python train.py --lr_router=0.00068 --norm_eps=1e-05 --init="trunc" --schedule="wsd"
Below are experts of layer 2 (counted from 0) of a mixture-of-experts language model. Rows are named router (the router's row for the expert), gate (a neuron's input weights, with its number), up (a neuron's input weights, with its number) and show model dimensions 0-191. Each number is 128 + 32 x the weight over its row's rms, rounded and kept within 0 to 255. Numbers have three digits each.
After each expert's rows: a language model's description of what the expert responds to. This comes from a sample of Wikipedia text that the model never trained on.

# expert 32
router:135156117137136107120073127104069113134180135133130174114109110185181130150104104073119166151153086180140063179131129123130149154137137114169224119153127154141126145168106117091069108147060138113076126112110086121098105125127083069107106131072118132136168103139176090135126100123129027154144140140126150088089059156078112050099080096125151200117076160134146122142058178145131100111153106157119084121140166111162095148130178164104128132127125079121146155164104166147089125137144112106095085111205116060121166123147124180094123137125127109121100134189106114091153148110075130144
gate0:170010137122122162143125129126065151155133103148133178095102165161097116191142130141133151129185133055050106136142142088094099126148102155108121086098193134114177133116162180154139099144119156167060131074119125145033123080130066112096138121146126116129182156104138096171139123101100102131148137088165114121127137130147070148082091121119107155149113152093132142152128112105099150138136103139105135100157166157176173173146169129091150164135160155093163153068166141117159117108104185139118131152093154088171081108172179137145161120116137127160189130193119159221116134093133151125
up0:099137129131151070087050126139101148105161114113156182152144118121081156085146179142159116171112132177169188114144135126140119186094099155120114160122159171084089202097145093100136136163146125111071072041067132172125170110107141125189123134096117106152142103158124079158159109131157103071173175098131156127153132119104116175109149153138137087095062087127117140106116081100140148138072111110089161122089104071153175136090149109104126083127107171112132152144112094120087060102148147152100114128164124126146125123077154092141101136163168136168165064157075193115089085124106198104
Description: Prepositions of and to, plus from, into, through, linking nouns or ranges, as in edge of, east to west, Pleistocene to Holocene.

# expert 40
router:099164172131187078112057145120133075084135126133099146155137161148123189152168162101135181111172122139166131125129084075102104086138169084111137118094144095159116100074062145101140162138101155105132190177087164184170085150175111154100119139173152108156148149085129121106103155108142013143110171055113165151156149113118124121153120125124098107155101168143129075120060121130104156133126171120129122099122079123106105142078128121093144170118138111095143095141047150147119104143157091073165115172150118068097149132060131129116123135141158115165173112097118088115123061123197137166
gate0:155084115102059068124075117107142128178136126140130124096118186199105183132108124132113158142189063185119122174158080058164084132118087112098180151177162107146099155139105162151142132139124131149086133111094170156123077099118197152175173124090100088119128097099125096145159146111134122116195137119203116142135149129148172117125115084122138090133131122199129112106070141128128130142128092098106128084134050158081154139160157151107157104168158127125086119181146115131110113136108119078111089116083102188098075137110113130138079173103113174149159114132132071197142133056139130189
up0:088143129159070084082143116156178108157131154175106154133108139167109172135069107115076215181204047164156129108102117090140105151125112111109128087180115097141073192163095140125130125135181087204105167095097120131134067134111171095130124121120144125135096076135137116091168099130124091097153171099138074197171106116135152153118116056110157092101127123171095065093060150121132163150152111089119100125134098097083129132121142127151145132140171147119101131145126094130130095098135094072105110151063108158106103151054133073114052162115134139135122125160091124173144148093138107148
Description: Prepositions in, on, at, into, during, often after verbs like located, born, based, flows, as in flows into the.

# expert 45
router:139170148122101176121168109116173116127168124164147146135115137100107203160110131151150180105123161125043146156157149024144185087152065146170074166063123187113102232116088142139146134149152161144123189136079149158118120104207119076169133170147051130117115128088193109105095150112101158131081131096119095121177117146097141104093162099144135144126178129117142100111110138098137168139121084083112169125149147123154110104081115135170106157120076151131125164141144041136158109140158105109156099137162103101123095103121089154095123146143166175128126121147109149062146147104135160120
gate2:095170182081121091156068142085158149202154151140138102090155149158154086183139178090110157163144157171121165075165163160160180095199133090143071148102063139134144157128162152117166165121129120161155086103162133094150125124067091073159183147062157132068185117160149111122131120086110125092103170122138126144116090133121129142090113165132126122159120159130142159113091108114140087125119144139064089178097158079182147184061136121131126119104123092123175131103125171104144102109108095150142120156117135083155090124105103096128096137163121107123133027152133185144057161110097155106
up2:107138141128111116088096145119159103174142189135089079114173131126147103136102176049123187147120080136110158103155123165155159101210146176108105159089095174160120193062133160148195177124162129166131124123120160125157157108109058114157137175121113130060158083148158143138155122132115108115066183132133129170151103104105106100080087131177152106213157183120131151063058147142105169121152128145094080137110112107180160210133132128119159089107155086113166139114107116121173159146114071136108129177164128071125103139123117108124092103146168158138124096135108143166076153158127153100
Description: Newlines ending infobox lines and table rows, closing pipes with newline, and equals signs closing or opening section headings.

# expert 5
router:174124141149115169114107097125155102117184137160122161080109183122118150149095120129168182119096140142124130085113166143132137098141074171131137131098125169090177121137111074194176163148128174156069150130130077111112134158130120121085139095151102154118091119077100069161134176106156058144160190147196079074146200134126121127137095151108153179129183073129168115131085190132166186145070104143149131138096144068120156096148184174140120137162172136165126142116145071173147134130131110153202116117081148094180071155162099122100113115163133109118160097090105166162073130093115161106
gate3:189112096151142121138095103178121141154156129161091180135071104135165085135171165126083179091199139151162117144125171132076161104141167148190142112139124141152147128105234041219075097150164152138122111123157128115152123096131120167140127070094125209120124172148120131125103132120152098072126128148116043153172127137147131190138166096115196138113121098137116145139151122166083161102089158078130126125147163196099123149120176135130176129177127094132150139055091122123088122138095156130166112120165102140113073151143159134148134116117154143187122154104134152128169090172106084128
up3:067144113136113125125150148077146145120124119105122103135217154104094156151105064104130117169084125142043141089144092110156096132145113123110139140138114061079139114143045180047167151143093116145136127104107082138071108192120136085094128168154160070119128121151141115132157106145082158189141096121119202090090128098109128071118141174158049104139175140132148136107123113107175103179167125127137107176123128119156113109147105141138084124075094138087140177195191136117157158092128109121122126127092143152182172107098114134076114132126053128110144082127142125159082175094169179115
Description: Pipes, hyphens and equals signs opening a new line: table rows after headers, bullet list items like "- Genus:", and section heading marks.

# expert 47
router:140071118092088095147126134046092135147143098146161111173141160082124130172159128095095129177159125139132136121083152167090192097144172123092083058090155149087130134139150107208117087147101147100146102129143175182206170202112135155122121159160103149091143140116052136078133080163162098114140120157145152087110122057091102165113143131157121003124158142153118145127151139161100133094099134094070127125105126184086111123119141117141137096100152146127150150125060164125155117134105184114141094125100075148122110105088124092144172106165133166107134123096100163092079111156122114083
gate0:154072066189160127091169104090110115195117058142171109120108123091063091152102159149135075130142124127134134155088122040191141192084139112087151172165138068185098133116115078139146111169116142140112122132073106123156123116188162140125133060110150124132144150156101064168147181109057129097123146115149114155082184109148137113149062147096165125135136136114111120120112154177154085144136115111120165121143102083129136199121121097104152157157110066156131120099151145166089149160089153061124089121170182137137061123124136134132153138136129152107107125157099128171182152105082140191
up0:141093081131140116150133061124139130136106106125134126113186105121055098147129099152132104162149087163106107135081106068159131147116140094132133113151092123119050172117135080130202102189160098127165083116070139127124098076100103140105160064114158104103075143186117105128131156188070118130080141094193110165091160124104121134130110112096162108162098091160096133093113149186096158168081074134121154136145140103120147197156131099127133175158142140169156154111147154142068107093079136093094088144184109164136129160086134067156122070115102176088119110148103144183191127109052150142
Description: Inflectional and derivational endings finishing a word, such as -s, -ing, -ed, -ation, and particles like out, down.

# expert 42
router:068141161189111123118171176078116144094125153077143091110097115161111119118118152097079073097118067104062150101160177120139148100144182091130128130144176148093148141112215092154164106128117147127172119103075081056150166067099136110104112124099152149063108165098094111125123070154117158140115129097100135087121098132104117087138108135136097177175165108119083106114112171157141173061193182132158119118070145112152067141113077128106146120164131087148091168131129142138138114096121088103185189163070081100114126121166106099118098109143113085114165191119126114190140110148133100157
gate0:114163118116139153083108125166133118140115170106109161166104162163140101132093178099105096111109075096128076167131079079173082132125067132130081091102226197094128168121104085081097138093145130186154162165098102081158103119075141130135132114145101107134155133078064130142146100104135145170097158095159082182061151074099107162133119111114158178110168116119168098107161121130127098108100196095140152159095153146106138157126151107107122151146126170154137176110118162181109120187098118105086095144157073157094110146137140149186090162114141137146102086163048058135102122170108089155
up0:054185105161155146114089115180143145146165135126141163115124113146074143127059125119124106132102060102157169157125160081208083118097137129170130049142190143154133141159081116149124139096115095162131137164116127096136126120101194139140136149167150163152114068151080134152165101107112072151085161128110068162123119072065160134086127110135149151122112075118156079104129118147131198121121146123154166151127157076107180125096100133095153111156127143128116150133111138089130118175117122092106072078178103203129167127112168156213109152059126134092156106147050121154109108153120145181
Description: Common nouns after the, a or possessives, mostly time and career words like time, years, century, film, album, series.

# expert 16
router:117128055096130036120139143102068186108135118121144180072077139054137146113122173100094131151122128160158128105160116105129150209119111083076134120160095126183123137082074129088129119162100135114103176168072153094080107193099136145153137132155137085101157142109184160150148166101124106151160082110154165204145179121122131107114131127073131181157078105117131111106116099137178142135122138159149125118126129097140136119185117120075125143087115119102123033160141117051129168073138125113210167129121170122101136147128181128125137124125129093060105115125107187102152129116136181145
gate10:165111156138136065121060145131083159123130096066117116086088074070132067136129101107080076130127159186129172118090122132187122128050028159089144140086129134158035152116143136119098116166138142115092096144125138137149136092129167115165149143157134155131122127103110114137128102138117117122127191141134134196107187126116142176154155141078080163114101107125137135177107116140092083160155158073131154079175059158158156150115104085131140098148168163107131083129178103141081138122151099114160155074086147086089036144123176107126131148139082117119132095099137172136095123146098162158
up10:157131127090111165103103158099100118154137132130052071154118119121093135091114114108068069120126162071079096153146104134088086143128126064061114127025160087132164151109080137098135154111108130123141120142100166111109144160152110130175118106141143111132134083123154153138165170069103144078144109097111188118096111146131159161076144135115166144122187101132130130103176123105117190105132165096102164056135167148160088150159079122164082114116106109094132030107115070093200148113141132152155136129146145148156154131142134171069145125186069193090163182146108162131143170128165125132
Description: Content nouns and adjectives after articles, about government, politics, transport, science, as in government, population, station, Democratic, signal.

# expert 26
router:146125182098155109107088138135167112137126070151107136128128169103150186082132149141089170133158146108095086137150082137197127125126152166129129130162112083106144124088097061130110132079126110161142115143142106080104121070091141168130143156130157171138164156141184075118092169101137142143150073128217074142072169127119103119147114143142171152071151094131161100126077174147123089079114117104149164122096188159119161151098210173131173199102125183117092128096115096178076164105138140152109063122085115180121175160162150103108102111121135141086172074085082179146137102110105163119
gate0:077130142155141126147152159138085147178069119146138167139127134111128151149179204180082106093170123131111157155165158139191067148058093134092155198077146106147120103156101108160142106102154132153129097108121124139106173106127163103102126127092090093177090103128118117145119101087099107113180155136220107182088085123162128135116143108097093124118176133132143103061118127125111106111088104154178125126070071125113127164067115111107122107140174128123132157070118082158107087100121116120166096147096126145142096193127181132138093131185175148140136133236218120134098119152122110082
up0:054127115143166142131112163162144146159094129172149156156127172108116207106125174156059136129166164148098191146164141114167088100066145132124104117109138146160143139155118095184103138086159077156125103127142132112150143112133183160155092125135110110179068168123102105140133081056135113108112168156179063159125096104152116138069197134132171125163108104153173070088149190114096154096111105129161086118102107125136129189078138107111138100134132147118135115074105112134111081086170114150161083143097100179111138155131150123156107088131139155122130112244184128139099116111060090076
Description: Hyphen bullets and spaces opening a list line after a line break, plus odd pieces like a in Mos-a-ic.

# expert 44
router:149070110096116113158141122179117135165132154067114101077103113179176090153106044072155044117161114149106120069170131129121111136157150124145108201134083108163108130103139112111185178148098159112119108080118144160135145135101134136128156112078114173113139158106161064113172155106180189136086128141097149119077115118133105116103126116103101176140166145149095137044110161134117133151081048111141133135182150177074083170112150113111134142160153147154160126108168171148136143112069149128049131151063136075144117137128154168144097100092087111138171181120192123169118145159112103114
gate7:165136163127143169116178124128139110137101142099110092098100171155033135148103068086139106128129106123141120147140106113143111173157061103136124146135077155149132163175092112134163160114127049129144131163157117148093132123140103135150160137162131141100185162113125107118094118090113093187096183155158129150079107108173073139136104142143190133086101044109125167110143112153146121178135096126083073153114134097159122126124102103127129173117078103125199215126122167096184159173149169126060065165127118159083199125185121179128105127087127147099105147141125150102134141234116116131
up7:107060168110132134141168094094088135133162157199144129126155111045194141111171165152147150067165152157143111088134155115114116106100096094098145099109166142147169045123200157136091106166114221155155096092100108124143093113141127131103111085128103069175098082115134110140179094107104094126169118123034144146107146136121183150099082118107107085154188126077074124129173148128171081122160115092151117148070127156125153105158149151194167110162144124146147067110113105127101144098096133113162127164139140119118116099138084121143100143129091126177151117158177102069135090090141091105
Description: Common adjectives like new, first, known, more, British, and -ly adverb endings such as Short-ly, fair-ly, hast-ily.

# expert 3
router:142081152175130173138062159135083118128174103141137130105103099152142179150117129127106174077152059130163106191182155067166134160114124129176180120151103148189121101133115101131133041149109112118107097145155151147163124154083120068105153127131166104093110130077155135171133045163112061136103093149082168063185128161117125129124153109061137112161159158111145103098103161146074099099124098127144104144074105103160181138077140095161127147165189106126125189155149166148135107132154100068118101138150083116093185166151094105095140110111153120105163089124118193144105167126170107147
gate0:122149116150121112084070132137150135148139116157150132125109150154075095113122117149080123122134111103101091181161101098173139123102088055056083101105159155106152124114119065072096077147090202170201135093067142139161130084102113122106116088121138078107144180131119096135147101114090125129170186178098058115120172130083156152108065117144097102146182101090100118127111152166100131079168120107128152101141181153113122142096116113136133158144129158158137187185156076127182118172146167127152132113117109130139092168077218101136152138064091116209120083126158081118097104106134126131
up0:124071149146128102142065142114122125099165126214219114112094139136114087120135129138131136146129106124092169141078110123156116131147109049107124136116198138151113168095122069121164112137068110132142124122067140112091084097125128178078181075106129096148116133136129161138115138069115079096153183120109058105109190099109196146182140134136119136113161122138110075148107146126155119139124169110083171103186133043097075161117118077121140156185161151109124135113134072114148045152161163116166147141153120132097149193139144140146087087066144156150153080176109148154160162145123138101
Description: Prepositions linking a head noun to its complement, mostly "of", also in, on, over, among, as in Under-Secretary of State, one of.

# expert 33
router:125112132119124082137109149125132151132145118128130125121127136142096137086135102128137147209074150127100130110186138097151146122116208148166168163075090096099083142068111097062156092086163116137137095133088120074098091084114197167158134120090100167162156135171180153134138158146094111131080186146213101125089151092147130110126165104163087158100141108133132130109156159085139107131080131097167127123149196148113083104062078087079122156156165144172151139134093171124122148102116152139067151171103074141081168103163128073126130107160121198150102139125048123066173183129138143120
gate1:106179127127140212152112154159154174114157082116156093157159158146120119123086155118096159190150119164166151131143136148107140145138192144147125160100105062153109067091163103141140151123102084169161123085154091128183157104143136123125140139125153050134049129066110111160139137136101160126136196142118098084153164149125166163122167165150155097114165144129082143096116091170110082067156158136101105114152122164074096122110097112086212139173083127132063139126080133201119130093138161169080086149126115097136150179146101115178143113105101142192147138197101196146148148128137109146
up1:168105145132128123145186118123174115125093134126125101157086124114127147154163125102093108150142108140081149156141098089173188151107079138137183136138160183123117099102150133122149133134166138112079163113054089179185097116122122071099134152105114064197127136172105159131110096116184139145181116116084136135131140129117155081043091100127122121110148181135189186147131108130124084120143137134111115086050088124127137163129108150164120053100216126108174146135134071147093105210194104113125143085186074132128114080156093178161104118079119101129125160181150148088117099136109103090
Description: Lowercase word pieces continuing a surname or word after its first letter (ow in Bowdre, olph in dolphins), plus infobox labels like Binomial, Spouse.